config = dict(
    num_hidden_layers=13,
    hidden_size=256,
    n_experts=16,
    experts_per_token=4,
    d_expert=160,
    d_shared_expert=0,
    hidden_act='swiglu',
    moe_layers=[0, 1, 2, 3, 4, 5, 6, 7, 8, 9, 10, 11, 12],
    router_score='softmax',
    normalize_top_k=True,
    routed_scale=2.0,
    balance_loss=0.0066,
    balance_bias=False,
    router_z_loss=0.0001,
    init_std_router=0.0225,
    lr_router=0.0012,
    vocab_size=29017,
    norm='rmsnorm',
    norm_eps=1e-06,
    tie_word_embeddings=False,
    optimizer='adamw',
    learning_rate=0.00172,
    beta1=0.9,
    beta2=0.99,
    batch_tokens=[32768, 65536, 131072],
    max_seq_len=2048,
    train_tokens=679500000,
    max_steps=10971,
    dataset='wikipedia_en',
)
Below are experts of layer 6 (counted from 0) of a mixture-of-experts language model. Rows are named router (the router's row for the expert), down (a neuron's output weights, with its number) and show model dimensions 0-255. Each number is 500 + 50 x the weight over its row's rms, rounded and kept within 0 to 999. Numbers have three digits each.
Before each expert's rows: "comes before" lists some tokens at least twice as common just after its tokens as in all text. This comes from a sample of Wikipedia text that the model never trained on. Tokens count by the router's weight.

# expert 1
comes before: "\n", "\n\n", ":", "–", ": ", ")"
router:556378549362583309477620477544497519469489492495461477490499461521536467428511462530522523529507516596540508565517475484467471454622524513429536514503451496510469533497429473551495617456510447510442542430539488448398492510546468490561540501489538536480535493552526520505474448526631562418418474504483585490531416473497447441504518533526537427464515536383482521500501493504501497484483467494478444527520482485499514521539529444480365466391615526455520471463502509520546544447407494538474491449557388522467501478511503320461440517484503510501481363392564571463529449482453461503472463466560477518522486472576463469457492448463545453433448472460490475474576503487548543446563505432470555466495479490527512486671495504523536388539501478512489523478419487488465468435466482
down22:467448437454435515368501540576474521587577523510454532602426488483491424577409503465577526628492505487487442511365608566476564488455455612565467518526458460577488556504447490462507588489481467427575481487491551507546459484433473538491457409557474490533480482597438438538482527580536589482433504501521597517576466569488511508583533506507429510584506479568567518493558469500476512515546521519486467526569466462426571477560591513506539445474551493587416450473567503489512485492476429534489466501470541540465382464521497501505471510540485479503378492483520418418466501474472562497468395581398502501464558517499445599562507490453437515476553454452523551520503526450489581474448504443500456503477482442448526555408455435500550468536567560613514555511466463500406486528548461
down23:513504507571573448501474436573506390491347409542532516534539469536562513494571580467548472490480509491416514539507505487570439480532547483563438491472472458526568369563547516529511484521445433511567508530560496505556488485469566483454424630515502537470455530475529438571564626460460541492485526547491454534491544393470507484451552499540428560577423429478455451512516535474515502457503502427544507534406423481458615435508557574542442512558561503530537378529514531520451427543516541492498448532552418506543510486420505557532543481441492498475425518540453577617520499548578490467495487545469550469547430506502543486545474464615568462473587511559508433418493484488432525542499449506525476469464470496544554445392529463459560568547514413519459374433404487510505429454468541
down24:520489492492485457535537522559516541525511446520557445443510486474573516562427455466506426606463459442480540560497713540498604422369472531459488441490540482457495452447480521470470459563446481490506567548471422519496440439542491497532546376559546516433586516524472417540456535499623551398484523374510573569464498472548555499459524498509496516457577520498477498505511477564517533475545510537529529478486493464574450490498498514545441494426491535471562627490489549478541516564460410521459378540483433548424530378512497448446445556529544476446443485603556440552419587526504560489532499493493469477494471471483592451543504502456402468511517495463515490484567517440508531586480446477489482604467515452558482460399558518466521523518484437509489573610452499524482525431557586
down25:428451500463595499499547526480525545531458520434580531487513459556463461536476530448526405414535467483479497397473491534478528516515531446551571459482573499493544421512495501524455519498557493506476562426545540545580512452498525498528571533423507584513497524591479560498461518506587477425469504517539446454424513505485472464475525502484387539482583560530497437520546501505524542536513528440518504441486469596530413564536492529582423483529537476462482439495499507583506395431471382502572505517622506449506457488484488571488441422474439514454554495575502494507415511520574517450460487536361403500491396395493572534447495502510434434471472422487491503500452562552386509482507545641522573512521489586569528523649468527512434443491558448381446550509462476561607563488560549
down26:480522482567463521528481573551562455544499565471550489458532451455525504491536561532479380503569482567462531549484248499455484634515469471564569504462496507473427518492561521556549444512472503534497429567490576506455463451511515514465534455509549455449568493358457463459522563525474516470468533467424475547455509495421478450475519497488499460551463490469362474530456529514543404491537470445558505527533500560527480500494508560424534552430547514579483505451456464565455528507465528474466534448555418579478462598475413552452432483509559516512532403568533501478551443465552499535483500497550586453555532512463496544538499448604487554536532467469609454546552432490438428611538448467520585524529495564555474414591512543534467520403531458495478539533410498522462529376480493
down27:480533500421597496551469552494506485445439478536476493527526517528415520586581484563464583521483491457524577460624331412578501461380435502584502516502548567547456551595428488399516486434537499439509507502506506521459491530467464462508430518525358555420522491592515456514443486488576427584599508479511456484460448490607488618446471521427474534499478505467491444541516530543454483431539517477548445426448520495493465476529534535472493511539487465519417444526521520502557465583464547462538500471554428531566523574463413480514477515545549461521501571557549584486481473550438464572487407561422533439474541421562515509456550534496412453548508476384424584515533483510525471549462475438503514531603546484433480526559476609525521500529450521418527459535533477447480566445538507
down28:456573511468551546553382530419566512485446465541442529506482552439587476459525537446553496511468525534512615521421480607451504424601508405524577578524538550501523530439517546464566464410508604567483560496607381493408487558538501453532452494591487486552560603447518480506488469430536498535543475501542467484532547475441563556522567512507470452539533518552459517443465487519463427443468517599459516516462464546492470470469534474474470470520468481504513475472490451554473554436484458467525485411530470521451486421479463583520487508514482507461554420433443361466524532490470402538511559549566482420536536528540452465628467504451497402562427500480473554461462616515519498558486448529516433527437468536493428531703492537491528530477396468511529430524552508459498531459509511
down29:538486538464532536480575507529475545521474493467515587546507481522532545423531443487459504471525535478512455651549336475504453512419405523470475526470492497510517417468486481552501492497525546512473577473470519531561558412551498391434474550557435503449485520466555568566547478510499517518494476523418578452572469519437544446456426514545519488494524495533580465449508590501525455497554431452577509507467489469500474523498477536444580515530425483482517480422450479468559499390517527455451572460467484484470531437426540470439562531495553487538511475503531621543482508386395454536538506487416448544466438443483496539531545516518503481564499443536565479532605480539502515514564477487458472516497510491477578477798426540537476443480472545569521446620468479455561478443486435
down30:480539555484543472493503457579386406549523451460447507514545476482511415482538410513470556613511555467491646519567490499475524508439404448533543489460536565534541464532429508513468529514515546536529548543515425610462486545579498500566473580561527536473477500478511602460416534543646555610559516529478454473494434537461470497502498511548517520562457505533483497396440468527580473517486536492393537465458427511405435515526382479485507394571479597476552491535429523473494481560490461518493510544446569490454474469423420475460561478546449421441508481487521591503474427544412521539488583513553438519489447488581439455466539522379553492497565474412441528478530557464472504427455506461489467433516509546516529480543491494416429491507483490490544611522417466574585590520530527
down31:528439544493568466520548483528464548475496502508551525575559627470516441503494552509508499520515569441464519548517583447501509533491411583405549605464497502467487437487475495463546427496436445509503503508619548441552448530519506541581511461514609441507569530458507362491523510496478525476486491513485443502548573451366420421563481529500461462470485517454404547458575533491511488601485487523511548452480494517494544488397551404489530392564489424386433467470524617585428497514527482525551478560498454579441457545465475421543539481533489490467526453535507488536482440463544520480430445483518419576510496536493471546520487501559444496460425424476475451517348543600504514518478617411535573539555516485404557603446505492568502551509600529510469474533476535437521500496535420
down32:508459443450532512444477501531545445477436525466563479460509514578519503432547581474461543473406498494460538522400564423633513557541485491633491472389478554510529574609504471428456501516443520545453484541613624533498470514504553513541456456496516498490471618424473487516608539567595491492516486577555522494562534496500520522577432498522479509492533525527485413424469550488537497469520543397444533492539613453516507390479439503514417477573405543567471525543560500533536557468504447527514602447488468505445485449486554502506500552538454420406526539480487416571499447482496491507614601507524454490456461443491466499557493514477508506418481496480581410455428439441459509597501487577583474558442434512437450418480447417582532498471411485509525510483496503554514492505453428
down33:486525476524517451513454555614565492558475520515491452579449532486549438470493501463477565508472451489495552497524518449478483521502444507518461357442415540550519379617536503503416493462483449506540516557537551565502515530450479451522516471395487479410495493551364501510461553484513454484524551428516468479494512480525518493488465491514487536418534536486512476477627395477462532551417446452433526510597427459505475538505610556417540544477551514504457558513535496507519527419514425474596579482571556464492561421552521466565519475533618484579537377604537492485493506477541514500495507459508504514567484408532521485551631518478435635566420474414506411523538536542544562538423538535476400444475552444471466430572480510408482516516592567488542476484542469457431464502527455
down34:478527451561381497453541482484439502564509528514584549459414505422543471508460474563544486516554495446577488482521469501534452400519488536577508506568491529550446432447515463519418578518482563456458497479597454537498472617453505567516418447515514591489561492541424546496510559474514559384535618508452483429451566507412528462548547501546478524563474515517406502529461469480511482530513481493607533514527503503528511597504446444455473518463486566498577447413569517515541508539549498562567500537513476514382469466475511479519473463534489514459501386499474549633476431535508497532633445517466579482457440469571553546554492482500597506556494439411546477444555474469446551462509470428462503472537531601493430476340446550444546550503481411543446521434543427535460505387498491
down35:553436599577512467482533526444488462482499435505419572535459457583517486417467483506459499489434514447479511482563653584449515577321582546484587440462518523521485547503558457573457534511482399506519481469494477463530447476408474520521509487534475482520449569518446405437532498515529506380549506518587536531482439505521488477528541526475504465533500490454478542542498529548502518404587553433518559417522444555421544466529444466488559562528469461599532411583548474490504548464552410523539431494490549423519477396512505486533555501468542475488488457453488483586431541540522587488472451511576545491565465542529572498507522593617571584435521512535444478414529586462464472529466473474446600521510528488451525408310505564498448516519454498454486510481487502477454540482489500
down36:492570562520467475561451391558582453570467537437559474589505463487522456529550420544551455536530534515447491429517439571521519554463456489494422554511509503512550508476537337493530504531491381592554492436514466493469487488549454404485499514518523560395480539456565561422492466531637596474503510509537482487600559563525443438455468492494525533451518421486505511522432519465488439554407545539555472563514476506491468569557515554531514535510595525517430458559581486465445449526499424511461485566516551492556451497438528475513530522412547500410473364470468467471493486471492507552494448448527551543569458477460427538546540497561472444538453510461524530533574490521500441444419478526428466553462466479490535444739468547471439574524546460507510447505464550461441513567442510
down37:477508452499527505480464387432446474506473431514583479484424544512525441518530495554549504519585684448564500587504400520411505468500504604444431488514524468479457460517581471483469496486510411491434558524491474569481487421560481539550465518526424452550530505416451499448574455523633526468427444457456423491516471442547558612433490552495470567556562535556544616445528532528428456459517414500485492454487498449528499524473477468556444482481473522436466516495466530593511502426547521444536526485533536448433563466538467445463546555453549453483436457403398547495506468520497493465603571495473556541490476525470445447538434552532513522607569546642475569508495521588468476536471522487480496530513467473519520521424517489646484471622478467496491499533494499491502579384530551
down38:527405468659559487479515432524422491432487505577482489503466514553463456537492523451540412498482499579516461507536594426540594530429470475598572525505530502518603469488531557441411545535489530579498454468486523526571444511517529432531575538518562573495496481573403529535491421573523482551510453483496540446485520505545483413485465498463543407482417401546533473480448510493477510440384459425565523493561588564572497488525515518556508491486510433508480589477529434449542412486493499569448558498495559504508550528453548457526624568531489441439487455509572493460489504440474464461461439455499534410492480535494524542499452504476466525454520420546459469439547449501482523479404517617549447484526538611510512572289511531511573455615477462530448471519523480494479432456535523

# expert 9
comes before: "1", "2", "0", "3", "| ", "|"
router:538361600367586327523511460536486480521615476455456473475453501474433471455563539474554463544512475502514477467422429546472489421638529460484541493456462543503433524487481515408562579417541481484408507479460507450485525519556551559495534557514502486497496497491520455469456456505522544486499458544524531434486462434505360463500510551474544499410506510306430555531480500495485505513473489502453430539553551519488481530506506424519440427442585487472540490502554492546513491511501542537524487447523346604475509531563553386456438473489521512498513495434505476526484483529505433574455471484500515588508519457467540444477469428478552493492502447449556419533507488500538528490551492460495576545491460513506514516665502485483496455497451418453572493546429569520485464355526435
down22:596476527526502511592509515494507452289438556456505522460470525469537499573503504469547462584521445524495484548459051471549453500535520532467463445561455534580501570492572508557456479491543495521550517516469573542473537507588535475473526472512546492516451452472527481478469506558502568478525508524564494531537534497504560501492521498537539524488481517452455439513425471464491575471474571419523481529511505486546499550510521492478486529472415511484478475490535509543495559485466439489429474453504490537521519559437458530491506463488545471461461481504547503527499515467455498491529450541456519531465609458515522529489515510548513508522514513454429484493457572483451468557520557557550485492447488504403464495337452488600480548491521536495470459482547500507513554500485486
down23:467505419530474514420490490546493576544541477414448496441445561528425503487586570510424490464465537511515555464531517514589440484575499548506392469510460477494377533478402588456497524426505473492530556534484498433423532550403534502466456501502486471569463484516502529560531456501588493554521482460538505458449541509533504513591557646531487517503651494510558585471479541514547485510541413442551450537539432522467483599409446466461484488522496564444435435522576557479541441506486471466463533551522493514469513428554485453500510499488573491521419536557481558605448437496610411473450481495408434444449466452436534573547542609554499527435507500530445456427557502534485551463499543591541503501479435576579558481337541527534435495509485472413446456482560490500486522580542469
down24:473522493517510514483517532523468479415428464427473408481599561514485427567482479566531492486472543451503586520416608457459456511327439508459438536544509445510534457441426483511564418570477512495445442532428535438527512494497597507576553447503545524521504551554505543522573496519492479515511439454487556502502507473518419483526439464435495480521511450465418485515572489526569515543509537462463461527513603483474446478527492625505450448432428439563543480497540489598541503458492457527549570572547542495482459405502558648525492437423415512558516487508599495490500491575536555451564515505474421517460459564466572508507488471447495497541517550545564447438477469483485428468496496570563510400534502605505561514278444466569454455480575480441546543519539488493573536521521551
down25:486483532567576462500483501529569516410460441536473485514484568532407616432487511518443559548453515498560470533484421480477487532675401511449524481566489422580510423463518464527474563503519473502530605510544535435423514520544469495540456441466499538503485526453574562468493464506511498518571509554470565558481476487589472526534524498550432555497536545544485410520544498464451486445552505428510443603478483497475446502445480448582513535511555522384418536494463492498441430473404506526479433555548528473526572450535464507389431447508486495469536485527495562533439542481553525470393478468530549569581562523437427585583494487481492467457495509598491585498615464461494492520482477492485583372481579539505557561462502579411433514395434605490506478439520520513432412554412492
down26:559526535395461468497546511543407574513552406492570525520417423470504468588537425514527475463541498482459516448554572508493492507468458477476530509425425498482518528512460496531493473512529425392549439587528495507498456351478500503590408522520491466511495487487482476453455548531460477534438464558559501478522441494539486600540546561471440413526500557535530495523495488545477499451477507425495508541429497499538372493549578569508528543546546442530502562515558513545519567455419549511430390462571667441465464571478529517499595451468479509594457491567535447347494496523572451516468465472510531524534534522514512488592527547471453475535463548505477408536565557512462536580494379529544525452495433428509425524680502465485500580438458535486534525466505455534429574444511465
down27:522428483577463429507522442511560489603598401497450460518549541479443452441497435621444623457492459457499478531480439468542476496602513490427546409539502477533506466525489602520437388396485512506434420475509497507513470472548453520622526459497434481436511498521543571623536508540499479509486492514521493535473519484512541524486493433503472525505528466534577525504480459467474453561559513482475515447455514530517392423502495529515494550563459522481507531511490570473482474351426447556539527441459584504452480513515559476507560504523453497487523451537494512475535574526478455454448518510565470504560411455472518461459502484451566472675466566395610537494502439503430378479587388529547487601490486545519460458518519443477601544533485520540520591475545508520639428508504555
down28:516513590462513545455509475471493445506492604536564419551481393531496488463449559481541515412419536450504472469435538448500479471506504480498427441521476593548436458549515459538537521434539532481531525423540510505562524484515475407422526550595494485520519489526587510482495451434446475509466443494485520585514620481524472489384556492479556535515468479531485532437525428505557476509545491331456445496514542538482536488463495508527423451540441529430540468535468528409506494537452449496559478393534475481457508466492521578534509651558551482476520501548466539526465579552561510488559504475500414523411446413426462459529459526529451470500477560532457505434557532478560516456463503513624476578466437512481566554765535590468465531499519494525470519480521479428561599525479498
down29:489489478502440503472543557406452480453454496522509523541535546523501459474400534390508527425471434492521523572412519434430471542538499488582496419517446444469582548458458470562601423483547435526523500478591513497485508389484561511532495622550533564431473465617590523466424563468467582540499472483533470537480489515504485511566488547514491421515528398564515423460469505639544596460561554456467566508531553493448496548527472507520465437518514469511463491500435522588555512405488452518444503486501434489495492444493583549499464404535452458518388470437499556488476523430535444430461449568429617420524481468468476528571538574562548477417561491461569464484444519574528578552465507564504565450481481503510440474463424531519464477574539524560437536623570538556496489563475424
down30:471458501474511571534497488516487579574502536497417401443429510514487516479462474532454577521457506613538509479565478444421552574446469486437514530465535446528443518503510495537503515546539479480589602436501522503514520450438493507645580632427481553507501559554468462497452505432497574508507521494505510550463545536546487483397539612433432427442506464427580552553411499582472478533517566487504468494521380503559509554481441516358508513537476502430549438451504522529482521422528502571578604490453411486505482579522503600536485585488462594487439511536539510479520529438488579532487468440593440517457531467478507491590532619496595438512392528530487459456474460460424438490466530529489446486497384530477454455476520467485489442489468414510557544557447455568487576489468438
down31:525426524634533441534408626559594550517451582504501446386469447545454491525514471495467497457538462492530493452617414535576517557610509462537479543464495535549497514546488391508505482479550433474549519545519423438448469446559419543490544477496449487533515512452530497565503470455550498504453519444519427564511500512572476420425563540579424467536533604422675466454489503491470511541531409418498501492446436534490515616538516476402457547509501504513519463448519512371523521522429481562572402499557516535489528509515586491451531517488521501535509529528469478641452472447485438560507542499452529513529557564532546485488526514455477487432433395504550458475395457505450507490389448541371518563515520525530483581508451413526462561498503507521511533485517501531543465494465475
down32:498529397513418425544450494505505584439431556479530449394529516502507486500467488463460519505462566450529587449510455546528620611575423493567522550493506543520482469469449483556540525522552575532524489586507448508518512473543501476477489483448548443413500492554408495442580391429501485527492517525581527397549484544470515457541460572406397462518491528453547494430462452487525473486372408546453539609480454482530554493453547512625520524530474549524550501495440536418466420491463505498545493497448426462512472546588511513433516486442543498436549480594465501486425557459534559536578471499445503456535454528438567633486461496585475463564474327548392489445492466567476574452475477485582550484446520500540575539453514550547504481460538470560505531537572517576485500535511489
down33:521509576374457511442511463486433443508562574474556425390548472507485360466475567542573508455480524525520466502525551491432472601315470507599512503510533495621500517536498521522527449509442476449521456500418481527479495488474420461463516444471520499607488470481539479467524565424468486486513508556514467460511444487515477506488464454592524560497507529595518589575456458528574578627543516541512474520506475448402425493521533547538451527482486551520436445481467547490547498447572654539515509550473509501520489455523428516577472476510614516432546478567548550447532475521597461503552489538418471432614512457500524507511494425476526449527511552519482450522391510473374482477480527547479449443442412440508468495563489485485481503463436507461504595562544493493545467604599464
down34:523479483521482533546594443554452565577552572386452458551496416454565434516528486442531504506477604492538499467505283445554496477535549570478524530507408461514491451489542452474428521492505529516452519507552484472600537472468504419485521463539441427568562505404415502426506411430619539490524487550492447487571427505579462427541520625537508437463498496411479529490510442438444484468523486538478560542511502576436575542467551543533419504439545512403523459509438516476463493606548425490564526484477585557487438429534542472528475492537422464503552538439562476454560405539465605489502526480488482579561431519465461520515536563490533521469557492511566571542499517454490541418542511505539506446511503442416490461559487479609518470523450442538470553476548494583480480478579461
down35:508630461465396547524352616587472456471358450639450467528422491567497452470502428484534519453386484533574445561470493461575474500333493464499530553524500454562474518538512495462425523539513510450510456499461568474515552466539448503554570494504517520518442434399568467491470453511533495550404398536497461508482577497554509482493490489492539569564515499496423501410439419456467561512583533581582510509554526530510505490515547525532503515580498467463499606514550491500509389550550517524469520498419534589535472484488484424500450502448458564511534467438480484477496466516575475559562520498451485475485518437498447482511502477551477521449572464521502548476479437448508429491507585553451485582471483475505565501690543481557469531526472596432529537479534463439547507538446484
down36:530420470616562397496513441472584528468513537482509547484514583527508518469448442520476498522489461465574497607546386387543491512546388465550390428503524492486564502563444548568443552502471440532626518440489546404580547511499590495490466477392489526509493433491573526543435458548526477538534524528479501460467472425476554508499503482512492549469622457556583538373431494540461505475482556552446407442470515408477504537470530520557472488494394513501463476592520445510501498531513432524526480438507458505405508602435483490575520421543532578511587453538545510407516526509532513482548492527594571529513530464419472443423487485480423403578504518488498508509580490435589480476360496474570569509542457519470547471444523556518499502565451452548513479486556488504447571507497522
down37:520551559516502510509516517502425438402561473493480519481493612517535588469463490445412424573403465539479453477405464583521448509583480474544537438483483567527511470452485575448555423502595502509580530504501496438394498532550495568564547525498494503431560548493508473473488475549456470512504490556507604575513428479486515464508562541500435547475477504442472494423519502452475534521452438409442511548558451425456554529515571446476563508565427463541536509508494493457548577575479550522532513457475606484487447470495415501542425389568524522533372384547515468528510467514452444463576532512485459484492440465461505556581564464462540491566484433461571444467551499432513572518515498360516498489489558429521452538484487530528578569541523425530614491501543593562381482480415619
down38:434525525458586497472455467571494551526465453454521419558524451492521548461547523536519527484516567497505453384485387436482541580634465512470482508448398616520437469459482425570496473439439494420499485421447498522577555436517484513462574503572466483549501568459527519468551464524486546422462491640501467484533551490508490490451594469434432561496586463555506507473591522478574411486489519462602550449425519428479570523496556565449588465547527514548538485534600466476573478459538487534522532539533566481577538520494557530438552491417471481478413437548491567523536428479535463535523530472522456502535498500424473471517466498506496505520439490559529425551531474582463440491459598457441517479498518464515449502668404513498495379496421502535425469556482393419547524553473507

# expert 14
comes before: " | ", " |", ".", "; ", ",", "–"
router:528185616451504368463608498482432484371557540475540433477507448523462473445477492458517425581589576464526476442517504489536489469586480457484575546494471488490477554519440456506517496443545468492472527460504551411459504558574507527504538492402538523521478510566544498517454473564570485472508485565498554519453526469509435496518525573504487447478500481338412529534525492500499505445503506517466496563538524505519474467449556461547543464438605546485536542526470503531520488511504496578495425456540303557504480511476523477498516453492507503493459438477541493476491450498517423523479484520507515504544479529484488448490498463499569477460499458451508512420526520460556499453600515481529557537489379481514479473627521536476508419548461472526481453443536586522497457424472412
down22:513532547491515535530525603574544471529460461560559499465502546483459490548450464460476472532485459538465452502512361459554491597498528472488546521500523543545384460470579520479491490525551629514533451523407456486438529459434510529500439504549440560466427434508470509540513404460484537527458486491545516526506482542421487550452521584385463436526510505593498475503478439460389542467517578538508494478490502417444588449495493490495501524518491503590489533504527510412558590504473467445585617395522529522610369567502427483525514439493585457434454539439468478575569625418532429511505473488387516450511541561510441520456530559543447535485508501479459468522521542555505543486512577495521512555563522545415439485395440440523513510509547499513346484495523461537498551640513456
down23:437466515622547414550459410510484485528457497511554539590528425508484609392503519543578510556504583499583511471444579560556518356657469465487525502471491557395494424417507513516432507488459440489428514456533523467476555447496474564519519491498528548506437503524509508543468479544464485492479487500536584576556507479503542403490441509481459585495416465488502550468482546473460409468503551506493524527509522514536483414386506563504461546504407528480436531477537462456522532512535473443602513573523592546507521520520402466535488440484464516549501531456525482510533544477478485508489481522566495519537501470532505517417530446451473510467417517547480522507430555475485385605372500497449458456497425473552437499573545461339493443549525566559482460543483606597513499640496547
down24:578442436485444540448559469595413489483544550470492557489474512497498453558542516502622498556418560552468480500523469613561492513409556625535555456477447615512394482495479556515438529543491459446528400453510592495536443439587522521567406407471428590405477485514483464421451505552540401566553439502480469471498546515523455480495542513437496532503494413440464445564511561565477507502486451552443620489406529573541482447473535478495515494479507505504421527472495519437531555582521519444492512457505377548545435518389545479415566431448521514571513465548446478542435551524534481496443565440582435501560550482555488527487529483462490541497511499585516436553585516490457546435525497498454474380491519474513469447503450502495491496534480469538447483555617501483507525613547544
down25:506510440538502419507533609342497431551499482537517531546490515519538512442436456417451487491620534456449491518509448485499468556346614463508537472528470446502459450487524523510490507477563496614561548584479504506547524462466418438521505467501512464539504511496506481481480540539528498452531494480512521564468417496485496597487541484469461530491436419516527464465573506451486577483518545505555499456482453520482607485479499534528447559576420448481535520507420463498525503496519508490517474474479597523526550557604477552415519554464457517514547524458428462396490538433466535558569482571562438517468487500398417563572482482545479549506507477546503496466564515451465493482530569466463495525485433468438562453789563519544429389501524523485458532470457559462498493391572485
down26:519575406339341490444429469563562507454466498528460533502534506507574490538516579475527476593492442519511528537474304550592394499403546511525436433546410437478464519426504529472498439431488652564538496520517511463592446429553542503547517453587586588476529451528460520486510493516502480564475513512522512441477495428490432536529474546487503514444436494526553533458535509511558494530551481539498494499522570500490599483535538502550510594477455420537567501450507466464496546456536429504547451463545597375514522532525496508451566582440497561502536502531456495516581493500495518492442525550447408422564465491363562515494547545504516502429472493509472510454540431482457538502562457396589513488481533496497517500640471479487489499571498481482483486494522464457546495443508448
down27:586547519418494566492610566454495465507537552494482479531520493411435594470483493505579479511490482515493532465525526501484468518347471404503496484520514551497532450493522504486485467501477449486530431499515557553539471412461488513516467514450441436567455474581471452487513579413495395493567456403475463555517508482470541452491482450581544488510474443570665479537516565460516504435485524552523612461475506452466505576341624478450554578491525468485558480539478445447559529594561519538500483463496543505549438588474583492403522524502422548458565518497494469504507548573469504481492504521509658539555560477545555515505547566498457576465427498520494486379503547588556522547504523470403556522490525443443477453556517544453430458476366438422409480457511505490490520457449477
down28:535490513530433496532522502487503479544523573549470599544587474672492600495526500478544477546574534567434509541572578517525529474526474466470563541443483455504579513560525577433436563436464502478484508525569489453540566467448613547523478482480464450483460437490486464446543560532364552454459536465504552410574494539525519490512531498449495475421462619565443407501488471495569534547522481423476457408484492545469511478478488641479537488537465531419392498495523536534539514501476507485412451451475467533440524424555546496482418466384581602517413451423601456510503472476507436461452480528527436536501491529474601585524422463490551422524486556479438445528458446540510434502566481510436418482514540484506407512571533463504517517501554448546435565468465616484487424460543483
down29:549491577484447482527522471503451455568530454548465533487485472540441480559525446498508469452603591433449463489528549487400509500581549588441499475518486594529542472612514552464479621503533492565488501528426480555512508561516417472529405485581468510432480464552525479474471450464517492462530497588514425548477504456435593473542462516501547458453501582425488518470475552387506519490552532477481507523546496470435527460466565475485507414512460487527479507467499428434541446483660503521507550446525501480465435492407497542525481507483510525524535440418513529521485580511589501453425512481513567443475446557502532408516389548603505466536475577584534512496433533462540481463446426614428542446479527448495581455318518485519412543570594445573455563570408516474542489575476536
down30:425583425520416421565405599458559518522452519588504489512461409526563529485551498539522520471434560509405456559569534482458591495453483475514503513493483501536434484479449502498441567464442505564482476572505512543389509456470441489552542438431584505470520519466496408486489509572550528542495520533470480503501509527468458556512535547472495553473530526326544503429486494432560510469561431517436507592517530507608531549487488409471571493430586402525584536473497522488466548500492540494635469515445299519525491401445522536506374470512526509491577479467591459438511514469486495505469479484495529553424465532430513477553464577457490416444549517465512466546500511477529558501459530543512493465445535525489554482468615471516538485513515482590518483476596483389619527529489561
down31:441505543494483510462543518420433431540560528490551466411523553409455438471404509502582399559489539480540492493597554441518485484246571446539603443511468536537495425541428520513471503506461515528524542540473528551474466562426431489483456533428475438473540530517498522485471443512469496524524536497519460468514410456567459525426484555452520547479445439483490538486556503435491459479537505419539484495537566501492485462479499505464464566436553523542473488549481518493528521500580531514453509491472555662547549560614533511569450550563571492518555587551506510471455510517430516453454557540529490570485431498570456526523454510562474524453402539482463450513511510520584513526509569518477505525515492503410540515329546425529502539522528544485483433576591389490486574497375442
down32:483554476462513446517422473488639525502481430593473465538527549451590420516519518460489512490431569530416572417447323463535499476544437496606507499570530501458502551506541478464468541515433646455445452539591501519549567518499506526546472512450459566492425417522547491431472501495508549484554503526567499488455410556498491475444513572493513460513510480542587466454495484512514486459513488550508449496446524463448523520581539439436475468487445509484436500451417573502513420475492443535503510525487563546501542483500552479560513492467421575417595490469494518572479495518500539502506465473476524504431426526445445463439511478528538531586481512441600475411438605553493556507553493533474552490504480567466531590234485533553444498557492492542552529574561430549474489510550487
down33:544501436561536592514401451393424433520556524586484465562531515594481477476418530536428488585579519518434496525548546487470561431500484463391490478606532582506473477391488402512400558531496476517520492592483449471510517526553531501498468495587516466538568531438574553419503597585508498538418510473479475482554501589450556548479555531459528495455503569439471509493552448554536576520444434577501485508447489483480440511589529452565566518504475533516532478577478615434532495438520445549553507488460426566435516384503541455453514452509568484570505540551477430429485506455490494545412572437493435541515506428432458464410526481495641516476410526467575499538497468501451478492463496482493497452533478466510519530480580481437399545606537507500492486409407530489532491504534425
down34:497504483468485563555530521450524513511499560469484418490478422573586490500486455498465505441572510461501523607464534489435460394504439486500519356480507545536482468528471529477487501466411454516536493489519504460481485446497463427512505474560515514496451551506546456547541431472498549550579569528430527554521568460505433563562557552391536563436510522357486550478655442474492510531600567523507504466499479494477528570555516442526489522532616513561540512534411567486545502518536426536506525542485365465514463521414478463435529503448517424492622535493469521516474529530504459443534500494559537386499460416509516539522395542445578458487418521527464501451578607493511475498609527468509541491539456492461511516286534442413463497582494478576456505479472536472588474573520484
down35:554503515411444426565488482472460567490538633516580502432447576501499512503524536438477503486609526471483579602547400567578505648507571529559478512407532451482616498501452412573484518481567369464461504526502539445473556458478470433465548511426514550486449505467492471505548556454489427534487521565473433522436479503500547503459581466541489443427496531417536470472468426490482424459452514481537537508534486500490444527488541428496472509493502420512485528423477486568460559409442478563478504558509527502522518508452450493447539556598485441486502414452486505601445540594508512547510510456569554527371513481500471486462535494571465548566588481454500532499573504499470502520502495420434520424496444607478486410619469554584565521444529507435486513529465543575506524356533542
down36:517517532436588520556441470509514492411434452426536476551498576492500361562464463552490564581428447459480491344455496451486506493491371556562540515504536529608531496427514439504456593590475513533486457499526528506482510524519506483594504504511552526505488573504509446475480484511521459510551540470417503500401480519501394462546533545536528516525472517520440470497452514544496475527598588423630566526497484493373512429529448427532438530479522488541494488440508455504510485454433510528551461558492482497552465548543534494584437464461418515451533512616430522492538451527442482454456485424479517531540459425608503397553422508572468527508568472456512487434457523586536411552463573528428493467544398482507615591586429470483493553580566559557582490508515505446547484472481491
down37:405520345478452376477479435422515507484454607456558447577445521420481400536406463530488515435506575587576499455502466505514520520327567482487498505549487464501517539545523496480656480501501546466551531494467448520373546458556570502555442485466491540486534541531452484452520487508497481490601517528431510533513482504411522417524487522474468497515517497499568464487467432553543462487412535486469422494546519578480548498413514531510447444484520493459481507488444558473508584567498481550551450447539626564613454509489472466492438429563460513544482453397529543533470538455531550505489588479546603495510503504444442489516515528554548508495521547458446475551496544539546459452536529494563525455403410624429527462664529524543531448528528503497508532450514546507484545433497526
down38:515389548433536621415675464481476449465530470457450463539475441461474448526535551524572499500437529450405549582562520439523509505547428506490466471433465506510524494481542524413490534460425453491511502506498531467501495531479504467443521519567557466564466544482466572539491455505545484464519589496506469553481581532461464531522587451529486441518487441520429499448441455518516493512519561517468431580505482554510486488475483476540591498505474448541435537537435549554530437437556468503553520512497288483568481451470496521536546508541465500455558489517616479440485561511523504487563540474502560573547431475501478466505466590547520478515440454516468481389505595505554529454491476534524432550492461441521566493337519436510477620599467546548453380494561440464443539619602504